Below are experts of layer 5 (counted from 0) of a mixture-of-experts language model. Rows are named gate (a neuron's input weights, with its number), up (a neuron's input weights, with its number), down (a neuron's output weights, with its number) and show model dimensions 0-159. Each number is 200 + 40 x the weight over its row's rms, rounded and kept within 0 to 999.
Before each expert's rows: a language model's description of what the expert responds to. This comes from a sample of Wikipedia text that the model never trained on.

# expert 61
Modals and infinitive to
gate1,277,128,240,223,140,210,241,220,270,238,220,217,195,137,257,181,173,209,142,200,201,164,282,243,208,208,184,155,158,212,179,136,251,158,216,181,197,248,224,252,175,204,223,186,206,252,173,144,193,149,217,271,207,154,197,167,182,159,271,177,251,143,229,293,149,201,237,137,231,169,219,153,198,192,236,153,202,181,191,165,125,190,208,216,178,200,216,128,145,261,206,151,230,190,281,187,172,277,165,231,169,215,169,211,154,243,258,245,173,205,248,189,207,226,266,265,156,232,219,146,205,181,197,277,182,217,258,118,158,212,211,183,195,256,185,215,162,208,200,237,232,195,165,181,161,199,191,165,216,234,140,119,225,257,142,216,163,219,281,250
up1,237,210,186,126,165,212,235,167,183,260,181,244,260,63,136,218,212,247,257,224,243,200,185,205,273,206,174,256,155,181,223,173,232,195,174,274,189,184,179,248,223,271,175,196,216,185,178,216,227,132,228,213,189,154,277,216,177,137,176,203,192,183,185,259,195,280,174,189,285,190,188,187,161,195,287,229,255,183,198,164,225,173,190,237,213,161,238,206,222,287,168,148,220,163,183,165,154,214,155,220,192,217,202,186,197,254,238,197,258,158,222,203,273,255,172,182,166,267,192,163,176,197,219,242,231,187,221,138,174,150,215,191,145,229,241,207,208,212,218,313,238,199,241,243,193,217,243,243,186,221,261,143,244,243,113,237,234,137,236,167
down1,260,192,217,228,183,217,248,233,200,226,179,238,149,261,142,127,258,200,213,185,177,249,203,162,195,159,246,191,172,176,175,231,308,210,299,169,217,233,156,193,231,213,253,181,204,200,201,253,205,218,212,179,245,128,181,210,247,184,189,162,164,188,240,209,214,149,223,266,264,207,191,322,205,239,218,224,119,183,186,221,197,215,190,202,184,195,176,200,125,189,197,235,235,191,247,168,190,214,162,188,173,191,165,142,156,172,95,194,224,167,246,155,215,175,198,217,120,221,164,195,140,209,204,184,186,181,120,204,200,283,156,214,271,205,121,250,262,190,163,225,197,129,187,239,230,274,173,162,234,207,207,245,236,288,103,176,222,204,241,173
gate2,274,222,190,167,160,217,236,235,180,274,186,184,214,175,186,185,177,188,160,219,184,148,189,290,187,203,244,174,240,190,139,170,214,149,174,218,257,234,219,221,152,170,208,156,154,192,186,202,202,189,190,247,208,164,188,213,147,280,229,230,264,192,238,240,199,120,228,145,195,230,207,163,167,153,250,148,148,204,279,174,190,211,292,172,222,226,143,217,273,131,203,206,222,235,237,148,224,209,251,239,216,183,177,250,203,261,219,186,236,186,164,161,183,239,206,228,195,169,275,153,276,135,194,78,260,238,258,183,175,198,182,165,295,237,162,308,184,190,198,176,183,239,206,201,228,184,182,134,247,215,166,185,200,264,193,158,113,217,191,222
up2,167,214,251,222,210,121,156,222,248,235,235,238,195,104,200,196,156,196,181,243,292,201,228,191,177,211,176,246,249,260,118,212,208,218,214,219,187,190,154,113,232,240,147,229,188,99,203,139,175,146,155,156,194,189,226,165,231,216,184,242,212,249,183,189,196,250,181,171,282,162,203,187,259,187,254,223,156,205,127,222,172,220,118,223,224,181,344,214,191,210,218,163,191,234,202,217,277,175,255,199,241,211,202,175,268,145,205,174,164,171,195,146,164,182,196,207,214,255,266,277,200,206,196,247,187,250,202,231,232,285,213,254,196,241,191,176,107,237,171,216,234,185,208,235,223,204,175,231,195,152,219,192,208,152,153,167,168,263,190,191
down2,154,203,148,248,247,155,193,166,211,199,182,203,265,193,155,198,177,273,186,189,238,246,173,277,124,247,154,227,193,243,123,122,225,235,168,140,168,235,229,186,221,247,215,225,223,167,170,161,196,192,219,198,227,218,237,213,157,155,194,124,211,218,192,204,250,304,169,176,202,186,226,155,216,185,221,176,196,205,165,167,198,197,152,177,241,250,132,180,227,179,180,155,169,250,239,233,270,194,166,253,249,155,172,181,241,197,298,215,176,200,186,308,209,174,204,183,158,224,191,178,214,210,237,130,196,203,203,210,189,215,163,170,258,306,164,221,141,180,228,255,195,223,242,248,250,235,291,265,225,121,233,165,228,150,187,184,122,252,163,244
gate3,193,167,203,237,169,187,246,234,210,185,209,143,221,208,249,183,233,259,234,241,267,233,145,166,200,216,142,212,262,195,207,249,157,198,205,265,200,240,173,201,226,112,127,176,163,164,221,214,206,171,125,193,109,196,261,172,142,202,251,189,230,210,181,249,214,212,190,132,272,197,193,182,247,184,172,155,199,202,189,186,238,157,252,244,193,168,185,265,230,199,141,172,228,259,212,312,196,188,272,233,234,197,247,214,285,151,234,230,119,215,165,221,249,253,219,154,186,203,230,207,186,191,211,111,210,323,269,290,183,247,165,192,259,202,183,259,226,219,239,227,219,240,193,226,162,152,223,162,219,193,160,211,198,169,219,177,207,223,128,202
up3,218,178,213,164,186,188,152,163,98,196,252,239,163,203,225,174,177,215,184,196,196,188,138,284,243,168,165,194,121,160,240,198,251,233,209,224,205,184,201,155,186,198,234,120,174,214,241,194,136,236,259,237,235,252,185,180,229,236,127,140,193,154,208,188,200,232,205,253,196,159,215,276,163,165,239,215,154,191,219,104,204,268,168,190,242,156,144,167,124,242,173,279,225,207,158,241,174,202,223,129,206,266,182,169,286,228,163,192,185,218,184,187,186,211,153,186,253,206,194,247,207,271,273,281,179,209,166,164,213,202,155,204,159,169,235,239,245,273,231,192,196,173,253,177,169,161,174,246,119,264,189,236,224,207,163,173,223,197,161,297
down3,155,181,190,209,214,211,144,261,233,238,206,168,201,197,144,197,197,134,251,228,135,122,177,173,205,183,150,263,217,188,203,189,215,283,187,203,133,122,177,230,166,187,232,236,208,221,237,272,187,250,224,193,249,222,208,255,174,249,204,190,169,198,169,183,89,183,285,167,112,156,202,246,214,192,249,185,227,196,149,226,243,181,181,225,192,274,212,232,151,223,222,254,181,195,157,161,229,324,120,191,208,233,172,171,167,168,232,167,167,193,175,237,195,172,181,233,208,269,145,155,145,152,202,197,215,196,183,185,161,225,179,244,170,167,209,228,151,239,182,169,180,159,218,233,244,141,157,250,141,274,201,158,236,315,196,233,248,213,147,184
gate4,204,171,220,257,147,134,143,232,174,200,229,188,198,209,218,120,112,164,157,250,202,149,190,174,180,214,221,263,250,223,255,170,191,194,217,210,116,245,263,212,291,227,160,141,208,217,236,167,255,225,237,243,144,244,217,183,154,184,202,174,235,155,193,135,124,139,216,169,237,220,223,166,208,155,237,237,220,213,222,210,120,213,267,259,144,177,212,272,222,256,202,180,231,183,186,287,166,250,212,272,135,168,140,154,116,215,181,274,185,109,195,209,179,268,225,196,128,199,252,188,196,231,168,109,192,211,159,216,237,241,189,193,174,208,162,252,200,189,178,228,253,214,190,187,182,227,210,211,189,232,229,208,201,207,208,182,204,287,194,225
up4,196,198,182,238,215,206,151,200,217,199,221,106,187,223,80,169,213,263,149,200,131,209,194,199,203,217,270,197,186,184,205,185,199,204,206,197,132,165,260,143,149,126,242,268,219,179,215,168,139,214,168,280,165,219,239,188,200,213,223,135,233,159,188,165,225,155,266,187,119,186,148,222,209,241,230,254,197,175,187,142,141,128,203,237,181,203,206,221,148,204,111,221,143,226,203,182,215,245,268,293,210,198,227,251,193,243,235,228,201,164,240,249,123,265,214,173,196,234,161,219,208,188,148,202,195,178,227,228,252,233,101,190,206,249,194,217,192,194,141,179,208,162,234,158,125,228,159,213,236,237,191,303,216,187,131,180,226,218,172,165
down4,188,179,171,286,199,173,240,236,233,235,197,206,185,195,164,158,174,166,127,192,174,223,193,277,194,201,221,229,226,255,261,200,214,207,172,231,213,172,222,269,179,149,210,190,220,180,170,250,210,162,165,217,228,153,215,149,224,163,269,226,196,176,204,215,168,172,229,210,183,204,207,224,129,232,131,229,154,168,110,180,250,183,151,267,206,260,171,197,229,161,238,156,235,215,212,153,216,189,134,147,236,224,120,217,210,222,164,217,257,247,206,282,125,172,203,224,216,200,144,249,233,98,216,188,227,184,114,186,153,137,133,238,198,268,151,206,243,110,267,268,234,228,243,164,246,179,166,171,186,178,150,186,206,139,156,180,218,107,171,218
gate5,236,286,177,172,224,261,231,145,239,149,169,218,225,178,246,170,206,170,264,228,144,170,189,256,186,184,207,187,225,173,110,149,190,184,171,162,239,210,162,215,206,153,150,196,229,251,205,210,185,117,225,239,209,73,149,187,210,172,220,194,186,229,273,224,123,175,166,161,194,209,152,184,199,211,321,209,207,284,216,199,258,153,230,167,242,247,175,153,276,197,219,259,203,235,286,195,162,217,248,205,124,191,164,234,190,256,167,117,281,225,154,191,164,183,233,299,262,205,219,202,255,153,212,168,206,217,232,200,195,170,194,214,243,207,199,208,257,174,246,171,177,166,168,226,201,188,176,221,168,195,152,163,187,183,203,146,183,164,150,172
up5,223,186,221,192,216,135,216,175,216,221,232,181,189,227,188,278,156,154,202,129,226,266,249,135,261,243,223,237,118,226,256,236,185,222,168,208,158,170,235,140,152,246,209,216,255,202,188,180,209,269,184,194,164,293,277,219,192,219,230,234,204,197,202,136,253,223,167,230,201,211,272,236,258,236,112,180,249,187,135,207,140,180,141,247,146,168,197,222,149,227,159,178,208,188,124,203,180,214,111,190,190,176,250,217,217,280,194,215,197,185,237,260,227,251,206,176,158,210,170,232,157,219,116,253,190,186,140,160,201,230,193,203,181,221,190,175,132,140,175,181,114,228,236,222,152,175,241,184,275,150,243,181,207,174,144,253,141,184,177,202
down5,162,182,166,139,274,173,264,253,229,184,192,134,223,150,203,222,209,239,238,158,142,250,248,211,152,241,125,224,246,203,128,109,132,257,200,146,218,207,166,217,207,217,183,249,161,209,243,209,221,218,169,240,239,159,235,166,149,138,157,248,189,194,263,225,240,263,211,176,236,212,180,139,175,238,273,205,219,184,224,279,228,226,161,143,202,270,214,167,214,268,182,161,191,177,254,172,258,229,234,206,257,160,187,229,231,236,171,124,129,174,188,233,164,182,210,236,172,239,146,254,266,221,195,221,152,233,196,185,148,195,192,249,250,256,159,155,158,240,245,162,196,167,181,206,170,220,213,215,186,144,183,181,183,113,113,226,159,188,171,208
gate6,274,285,257,278,166,172,157,208,242,240,183,215,232,199,294,148,189,153,219,181,160,197,189,190,183,134,217,191,204,225,141,151,222,220,107,211,223,188,201,160,202,220,224,245,201,233,177,220,186,258,256,239,199,226,228,208,224,160,204,167,218,213,149,153,174,182,123,210,172,291,117,230,196,193,184,184,211,241,161,211,251,196,202,190,228,244,268,212,220,257,234,183,215,162,203,135,198,189,155,191,139,201,211,183,167,304,207,248,263,156,239,108,231,212,149,126,194,264,205,216,222,156,205,225,218,277,180,225,177,237,270,262,156,142,186,243,226,160,207,182,149,219,247,191,193,175,207,168,175,241,127,249,228,218,192,126,124,168,186,234
up6,143,157,133,143,184,212,216,154,226,214,245,143,200,202,146,205,184,235,219,199,234,157,229,224,162,203,232,229,195,169,300,179,165,174,250,207,260,200,217,241,223,179,235,107,234,210,198,218,205,146,207,152,240,179,172,199,217,260,186,178,176,193,258,220,191,229,168,175,257,204,284,229,172,135,146,172,190,186,303,183,152,234,203,125,259,219,104,165,211,203,199,217,249,221,109,246,141,219,198,194,256,174,174,216,227,89,221,247,138,181,226,221,195,124,150,240,217,169,227,153,187,257,234,165,221,248,221,170,258,141,156,166,207,167,213,206,202,229,217,118,235,228,136,105,213,253,217,249,194,189,206,207,203,263,202,237,192,230,195,200
down6,245,161,178,214,245,163,252,151,178,209,227,205,160,108,259,205,256,207,186,139,178,173,162,225,278,191,153,235,200,287,152,170,279,259,138,174,258,231,233,157,175,220,188,246,161,158,230,218,263,212,197,180,238,195,230,164,177,189,210,151,218,246,233,154,165,161,229,109,185,173,134,245,174,161,198,213,154,163,222,214,229,191,188,179,222,283,170,162,224,213,160,219,231,214,242,151,261,224,284,160,159,291,218,165,212,192,186,235,185,172,177,196,149,191,246,196,168,183,144,259,254,201,179,102,186,229,258,173,253,220,219,187,234,138,201,166,234,275,222,226,225,231,264,233,233,256,233,180,140,179,185,183,129,189,231,216,158,211,256,241
gate7,228,235,189,159,190,212,265,214,226,167,166,215,228,260,318,184,95,128,171,194,239,239,154,192,213,182,232,213,262,216,184,152,145,246,132,214,269,210,197,231,225,187,145,204,226,235,252,125,218,136,183,173,207,161,242,228,220,165,164,229,240,177,163,201,176,216,259,283,233,305,192,220,163,159,189,155,247,253,190,251,222,240,203,181,268,239,171,175,219,253,181,151,159,162,229,134,226,241,249,150,169,210,222,134,201,228,238,194,190,232,221,193,198,219,260,222,204,115,207,246,265,175,208,203,158,264,168,234,205,238,235,179,201,186,202,215,244,207,234,164,214,163,201,208,167,140,115,165,186,231,211,217,179,95,192,221,153,267,184,217
up7,224,288,215,286,196,153,218,240,172,180,192,99,180,154,155,209,194,219,183,243,139,204,180,209,213,197,203,190,223,180,176,247,132,217,115,250,159,185,214,178,162,195,150,155,168,165,243,211,113,231,120,187,205,262,280,252,219,196,130,274,152,212,197,257,160,182,267,189,268,172,246,235,227,182,147,218,216,156,242,128,253,209,175,208,225,179,214,197,173,256,184,201,217,184,191,152,227,211,246,235,184,219,281,159,241,158,223,207,179,182,197,249,159,206,205,174,195,179,171,234,153,198,224,194,159,248,246,194,234,184,100,230,174,168,218,163,145,177,235,254,244,210,235,166,166,122,137,193,187,174,231,107,201,203,206,216,184,197,88,209
down7,227,224,211,206,196,174,204,265,197,200,214,248,180,159,151,195,103,166,162,196,163,179,178,164,180,168,195,197,168,205,221,183,148,261,226,219,162,191,168,223,200,191,212,211,180,167,237,142,159,218,169,140,158,228,191,169,189,156,193,196,234,96,189,265,170,168,245,57,223,200,176,220,139,244,268,201,225,161,222,211,260,260,151,257,190,207,104,189,129,240,217,207,222,170,197,196,202,217,241,198,254,293,175,203,271,209,180,210,188,267,175,164,189,264,186,179,233,171,187,267,149,242,146,266,243,190,148,189,226,245,239,260,163,166,177,136,188,142,239,261,226,189,195,149,153,143,191,228,194,267,249,204,131,258,162,226,232,220,166,174
gate8,203,211,185,197,215,268,206,141,199,225,200,167,97,223,163,231,204,164,164,181,174,233,167,248,162,237,204,298,125,209,223,165,165,206,170,238,224,257,255,218,208,179,185,184,182,177,242,203,252,259,136,188,231,145,190,271,217,188,267,195,218,123,175,220,244,189,174,145,212,260,213,199,206,133,164,246,240,209,167,201,194,210,248,194,165,275,215,125,240,155,244,226,272,161,152,166,191,154,186,234,236,177,210,182,242,231,222,137,144,140,195,176,166,256,170,135,184,164,202,123,164,157,210,213,222,110,218,213,176,187,203,196,207,204,187,183,177,211,207,182,138,287,197,165,225,291,218,216,246,151,253,175,201,244,273,301,143,211,150,176
up8,202,206,208,211,201,229,191,246,163,227,227,198,200,175,218,238,177,164,189,271,255,139,169,180,153,228,216,173,155,213,196,208,174,148,191,215,167,229,243,237,278,176,130,206,202,197,245,149,287,182,251,175,138,217,218,252,199,215,292,188,239,154,163,215,143,198,241,175,204,201,188,149,175,219,204,70,198,173,261,224,162,192,266,199,176,168,128,206,239,194,241,258,210,226,182,281,166,171,198,186,222,178,272,187,136,234,161,282,183,309,194,189,159,247,305,183,206,209,219,197,187,169,141,248,114,132,208,211,179,311,237,155,199,201,132,236,197,226,154,244,217,219,160,155,183,174,212,178,204,266,189,196,214,225,213,148,203,209,209,190
down8,279,171,178,233,217,203,234,171,180,204,218,174,198,237,156,216,132,175,242,189,165,159,159,299,150,186,248,248,155,211,208,202,220,130,166,188,147,269,193,212,178,267,251,155,266,244,233,204,255,162,166,178,156,280,241,146,198,148,147,269,176,161,189,173,98,197,145,187,263,195,169,204,314,196,230,211,170,197,250,145,119,183,216,183,206,180,214,178,216,176,159,281,192,179,211,215,236,141,183,144,255,184,222,197,183,214,212,196,222,227,170,218,257,203,176,183,200,186,194,143,253,265,237,252,205,177,211,201,188,258,192,205,160,148,232,243,157,263,152,228,256,230,218,271,189,163,169,227,261,196,166,142,140,204,170,157,218,209,175,275
gate9,280,219,245,172,204,217,251,226,200,244,159,227,208,173,241,204,218,152,266,210,303,197,203,240,191,218,207,172,254,233,183,203,179,228,187,188,212,194,197,208,239,215,199,231,201,172,209,215,216,192,235,186,159,175,150,149,146,234,241,177,183,168,233,179,135,179,180,283,222,216,208,262,158,194,266,116,236,153,208,228,226,118,222,183,140,213,113,166,195,251,161,340,176,182,200,114,219,220,215,220,81,132,187,193,156,233,176,136,233,180,204,184,167,251,273,239,187,255,191,246,234,275,150,221,223,134,164,116,249,232,171,210,193,204,187,215,138,202,160,176,202,207,190,251,205,242,200,167,167,193,143,166,205,255,256,216,163,196,232,183
up9,196,175,163,214,203,187,166,176,254,250,226,221,139,258,257,221,176,206,196,187,170,208,241,233,221,183,218,239,161,176,211,194,234,178,199,161,242,202,199,296,146,217,284,203,244,286,168,179,243,196,159,175,255,197,203,197,215,222,230,266,182,272,158,177,211,165,162,196,132,280,201,140,224,193,175,168,176,245,155,206,128,267,192,247,184,294,257,231,262,164,278,110,213,212,213,182,200,240,101,187,252,199,243,236,204,161,179,209,183,185,254,181,246,153,164,252,195,176,256,208,262,179,233,111,234,175,274,176,160,231,212,213,242,190,245,247,103,189,167,233,213,212,214,185,220,212,166,157,191,167,239,182,205,194,158,161,109,257,208,190
down9,220,310,199,142,200,181,210,195,180,248,205,203,232,286,232,163,130,145,254,215,169,142,153,192,264,207,176,182,220,243,140,186,208,183,190,189,142,181,174,194,202,263,297,201,246,169,236,196,213,262,247,235,202,169,269,237,232,218,275,250,204,201,170,209,160,172,192,231,165,193,178,186,220,150,265,100,239,223,197,178,167,207,219,193,199,240,190,178,229,201,289,182,181,161,149,178,190,149,256,221,208,165,196,211,197,154,174,252,131,159,146,192,271,145,222,239,200,163,182,221,245,203,160,206,183,117,249,141,163,256,217,158,163,245,246,198,270,218,185,148,163,233,276,216,175,156,142,176,156,250,222,183,199,207,125,212,148,146,170,246
gate10,184,183,197,240,161,159,159,203,204,233,196,234,149,171,181,184,132,190,316,220,108,200,220,252,193,226,182,244,112,240,187,191,181,211,213,196,188,193,213,175,169,224,227,114,151,191,298,317,259,170,177,152,245,232,209,175,270,263,216,150,197,123,236,211,261,220,244,131,187,210,185,167,248,231,192,231,156,137,233,152,215,275,235,185,193,187,181,138,196,141,234,231,241,200,187,246,173,213,173,223,220,241,173,167,292,207,167,220,124,235,268,256,170,249,244,205,198,198,190,182,233,190,245,195,247,214,203,233,207,203,154,201,188,130,215,219,163,263,184,181,232,217,179,179,216,225,293,274,168,223,229,228,197,202,194,193,134,164,191,149
up10,209,176,162,167,250,233,204,206,176,181,230,203,201,221,177,226,160,217,280,174,121,162,211,165,206,203,187,218,133,255,239,223,167,224,243,213,255,147,190,140,180,195,295,220,182,223,206,263,192,223,183,106,211,231,226,168,224,298,203,157,170,187,162,182,210,139,178,167,226,181,156,178,245,229,216,258,294,142,145,190,183,239,211,208,173,211,198,197,217,129,151,212,193,185,180,188,126,224,223,233,211,236,134,242,280,188,206,219,158,256,279,219,169,218,190,295,145,212,145,251,277,275,187,135,253,184,215,223,217,275,147,221,125,152,207,241,148,168,173,248,239,177,184,226,162,228,256,210,183,214,285,216,202,181,177,168,195,225,185,153
down10,217,234,254,202,221,153,269,190,191,195,234,151,242,209,231,92,295,229,228,210,270,199,143,186,195,168,202,284,292,174,206,240,216,196,224,219,189,115,168,210,204,194,229,185,150,147,198,210,190,265,235,257,267,181,157,205,245,195,147,214,147,236,140,267,216,172,175,175,117,172,201,237,131,138,253,190,217,207,158,159,176,215,232,214,165,156,168,200,166,200,212,200,248,244,198,180,164,173,193,202,177,191,229,336,169,214,109,175,243,264,255,248,309,248,205,199,173,185,205,188,214,184,200,161,225,175,234,196,158,231,169,188,231,193,160,166,228,173,168,232,179,203,202,197,138,187,121,253,156,273,201,187,198,184,174,210,227,216,243,169
gate11,219,113,164,187,175,212,157,234,124,279,238,209,203,182,184,185,128,173,193,219,131,217,124,230,181,204,190,268,134,133,277,265,142,139,195,254,103,201,221,196,223,173,229,247,207,229,264,192,173,232,214,200,191,195,267,155,218,189,167,141,217,161,198,253,197,244,178,185,166,147,123,200,221,137,214,264,183,173,221,174,132,215,178,188,184,228,206,187,206,162,265,204,156,179,227,257,206,246,173,252,144,173,184,186,254,198,214,178,253,217,171,226,235,188,197,160,215,212,174,157,204,173,129,199,178,155,142,254,238,247,151,245,191,215,171,251,155,207,165,180,134,281,220,155,268,206,228,193,196,180,225,303,239,183,230,240,288,204,205,199
up11,215,123,191,196,161,125,186,247,112,262,184,230,188,177,181,203,116,217,190,188,180,184,107,220,178,191,117,272,190,184,293,189,216,188,209,253,109,234,157,263,204,208,246,159,170,165,279,210,183,215,202,182,216,196,265,232,251,212,212,143,204,153,178,240,228,284,235,202,167,151,126,194,226,169,182,196,131,138,262,233,185,223,221,215,230,179,202,190,191,176,197,219,195,164,231,278,238,216,182,229,215,183,176,184,242,134,233,194,199,235,147,194,245,203,219,96,217,245,190,149,186,165,190,187,193,173,150,241,234,159,198,245,201,176,197,237,150,253,213,207,154,244,257,175,261,156,160,211,227,234,264,267,198,186,231,285,279,182,211,196
down11,241,236,257,194,144,209,232,231,204,218,238,203,214,151,176,158,192,143,172,157,216,214,210,205,180,116,178,120,139,95,156,181,233,117,207,167,191,199,253,231,182,257,192,238,236,258,215,149,170,174,197,289,221,183,200,207,233,259,195,263,216,227,206,232,171,214,266,143,255,213,176,231,242,198,160,182,162,225,233,191,188,199,182,188,172,270,178,232,164,227,226,218,135,270,156,177,164,220,165,190,193,161,146,211,238,245,163,204,134,258,133,270,247,221,167,254,141,267,160,162,197,243,264,170,194,239,156,199,90,161,228,248,138,233,189,225,218,181,176,242,181,130,133,250,163,201,166,192,219,195,232,199,202,252,225,205,163,196,154,131
gate12,244,165,203,278,164,175,207,240,298,272,185,156,213,156,170,218,255,137,186,228,172,216,155,153,259,229,224,251,235,207,236,211,136,247,169,170,210,193,218,149,235,189,154,222,131,158,240,215,174,237,142,220,156,222,234,194,197,189,155,259,237,190,185,195,170,254,215,314,247,232,224,221,202,168,218,199,120,174,213,221,226,221,160,178,205,195,107,171,230,210,187,126,142,145,174,150,236,222,201,183,200,204,264,190,223,232,138,176,190,217,197,210,174,201,238,202,231,230,174,222,211,214,198,234,202,145,214,353,243,137,253,192,142,164,131,179,235,198,173,181,217,193,241,189,173,241,186,134,137,209,196,221,202,114,288,246,198,158,206,199
up12,282,217,217,243,206,176,199,199,172,236,262,176,221,209,235,205,93,90,173,204,174,173,240,183,152,156,270,126,259,171,170,191,229,142,255,198,185,198,171,199,228,245,215,185,216,181,149,229,210,240,186,213,218,203,172,227,210,100,148,184,153,96,113,190,244,231,175,217,165,158,198,255,221,174,215,291,234,192,227,156,182,173,161,160,215,161,276,244,147,141,197,222,242,180,191,239,177,166,232,247,196,193,124,156,150,164,189,254,225,192,202,179,213,168,125,235,186,149,206,153,238,179,208,208,196,245,208,117,172,206,203,161,176,243,212,261,236,113,181,216,222,284,224,142,251,185,197,243,218,226,158,238,186,236,186,231,177,165,235,228
down12,235,176,261,233,174,149,206,158,180,169,134,165,228,209,187,226,251,224,219,142,224,199,205,255,243,160,200,219,186,110,166,203,225,140,217,230,223,251,185,258,211,162,199,213,255,232,190,156,257,249,250,200,241,164,219,186,190,205,160,225,190,296,159,188,194,212,164,238,251,199,201,259,238,224,159,142,216,267,206,180,142,168,246,201,272,194,248,193,231,165,236,234,159,250,216,195,209,185,154,259,161,138,182,219,178,92,272,218,180,166,217,166,236,166,209,185,165,237,138,252,285,198,168,211,216,221,247,233,226,118,191,185,232,216,259,131,164,217,137,175,128,140,173,250,182,278,98,177,217,187,203,238,221,188,196,143,169,170,181,266
gate13,210,214,204,241,189,154,201,148,201,219,144,206,228,183,198,137,228,232,171,189,247,214,152,257,213,119,169,216,264,220,190,142,192,235,202,238,191,250,209,175,202,198,229,201,186,181,216,208,132,242,217,149,192,183,220,100,184,164,225,235,246,197,188,185,128,296,168,239,203,183,148,283,220,186,202,306,145,212,161,204,171,191,183,151,198,205,211,243,215,202,184,188,210,100,187,145,250,224,215,212,112,188,161,223,172,167,271,172,176,89,253,182,213,248,185,188,214,222,210,195,209,210,70,200,212,128,127,213,220,127,179,187,214,207,145,206,173,139,202,172,145,259,210,202,229,125,166,241,221,186,156,211,129,232,195,237,215,222,213,118
up13,133,160,217,228,215,233,186,185,161,163,177,202,281,212,192,210,236,209,254,176,190,244,164,218,211,148,159,292,212,269,181,195,221,256,203,239,163,260,159,156,316,252,224,214,185,190,207,230,196,235,203,212,204,233,240,182,192,158,244,212,195,172,191,152,250,250,162,224,181,136,185,243,181,259,136,297,147,221,131,182,205,190,206,188,111,113,207,208,225,179,193,168,179,140,150,196,250,147,192,179,185,191,181,205,189,203,225,208,216,136,227,126,222,234,179,138,173,217,119,169,177,141,175,233,230,178,150,224,183,153,131,166,219,207,220,136,142,183,203,176,128,326,228,240,172,213,258,269,188,174,192,169,239,227,173,199,238,186,209,139
down13,180,229,193,225,121,120,205,275,188,173,216,246,184,167,191,130,279,191,222,142,218,250,216,173,179,210,151,161,151,183,210,224,184,195,223,236,235,164,238,212,179,146,182,203,134,134,234,212,185,247,260,171,210,152,145,102,197,218,253,189,161,229,231,213,275,233,283,219,172,189,214,287,106,187,169,196,211,191,148,207,258,196,134,221,178,234,193,201,134,222,157,163,205,200,190,197,154,265,209,199,113,138,204,235,265,219,246,169,176,198,268,166,164,245,216,151,273,262,224,271,196,279,176,222,171,184,142,242,278,146,208,205,169,226,173,175,209,205,175,149,204,204,194,183,213,191,201,225,108,203,209,196,153,215,177,246,216,241,158,168
gate14,176,222,232,116,264,288,196,162,215,195,194,223,199,158,218,214,187,288,192,235,166,273,232,216,228,202,228,175,210,179,108,245,161,180,174,134,139,193,192,179,227,208,168,223,172,221,150,188,197,185,247,209,186,242,178,163,121,224,149,247,122,253,168,161,201,206,198,162,189,192,241,224,104,227,224,210,190,256,202,147,253,158,235,236,156,209,214,232,231,177,309,162,171,168,199,220,249,207,281,179,187,161,211,141,178,208,169,127,240,166,206,282,305,173,177,202,161,158,193,257,228,182,192,142,177,195,163,146,210,254,209,217,199,230,201,310,208,176,188,274,211,174,175,223,205,167,163,175,194,201,136,155,208,147,220,157,182,223,166,272
up14,192,265,164,278,167,144,185,258,225,152,188,151,278,235,129,185,219,102,202,205,214,190,194,165,153,181,221,174,210,257,281,143,211,189,188,174,251,193,220,166,153,160,196,188,267,100,207,228,225,238,147,179,161,175,196,185,270,148,267,203,291,162,227,276,211,204,173,207,208,202,193,163,292,187,156,224,296,193,150,235,170,178,182,180,249,171,226,190,140,172,153,224,256,210,181,239,168,202,145,183,212,209,203,199,205,175,230,260,209,225,188,159,171,204,194,148,258,159,190,74,174,226,169,239,196,222,292,229,201,227,225,239,190,199,189,125,179,202,195,225,195,190,185,212,188,222,247,190,249,185,243,190,163,267,200,211,277,207,220,136
down14,226,195,180,171,229,186,251,123,149,147,132,240,164,131,200,225,156,181,197,179,212,237,201,210,183,225,142,175,238,203,257,186,185,192,159,175,194,199,168,220,157,188,178,198,130,209,233,182,214,248,191,135,184,159,211,142,188,165,186,256,213,220,198,157,156,183,206,242,200,243,192,233,138,180,233,124,205,191,258,160,150,197,190,160,148,178,227,189,175,233,241,254,203,192,190,252,104,162,214,198,162,200,262,183,233,204,182,282,190,156,211,240,182,191,172,240,219,255,170,247,213,216,232,167,264,158,153,277,271,244,256,259,237,176,222,218,290,148,159,184,260,176,206,147,184,159,177,136,214,229,228,213,21,175,174,183,177,162,230,139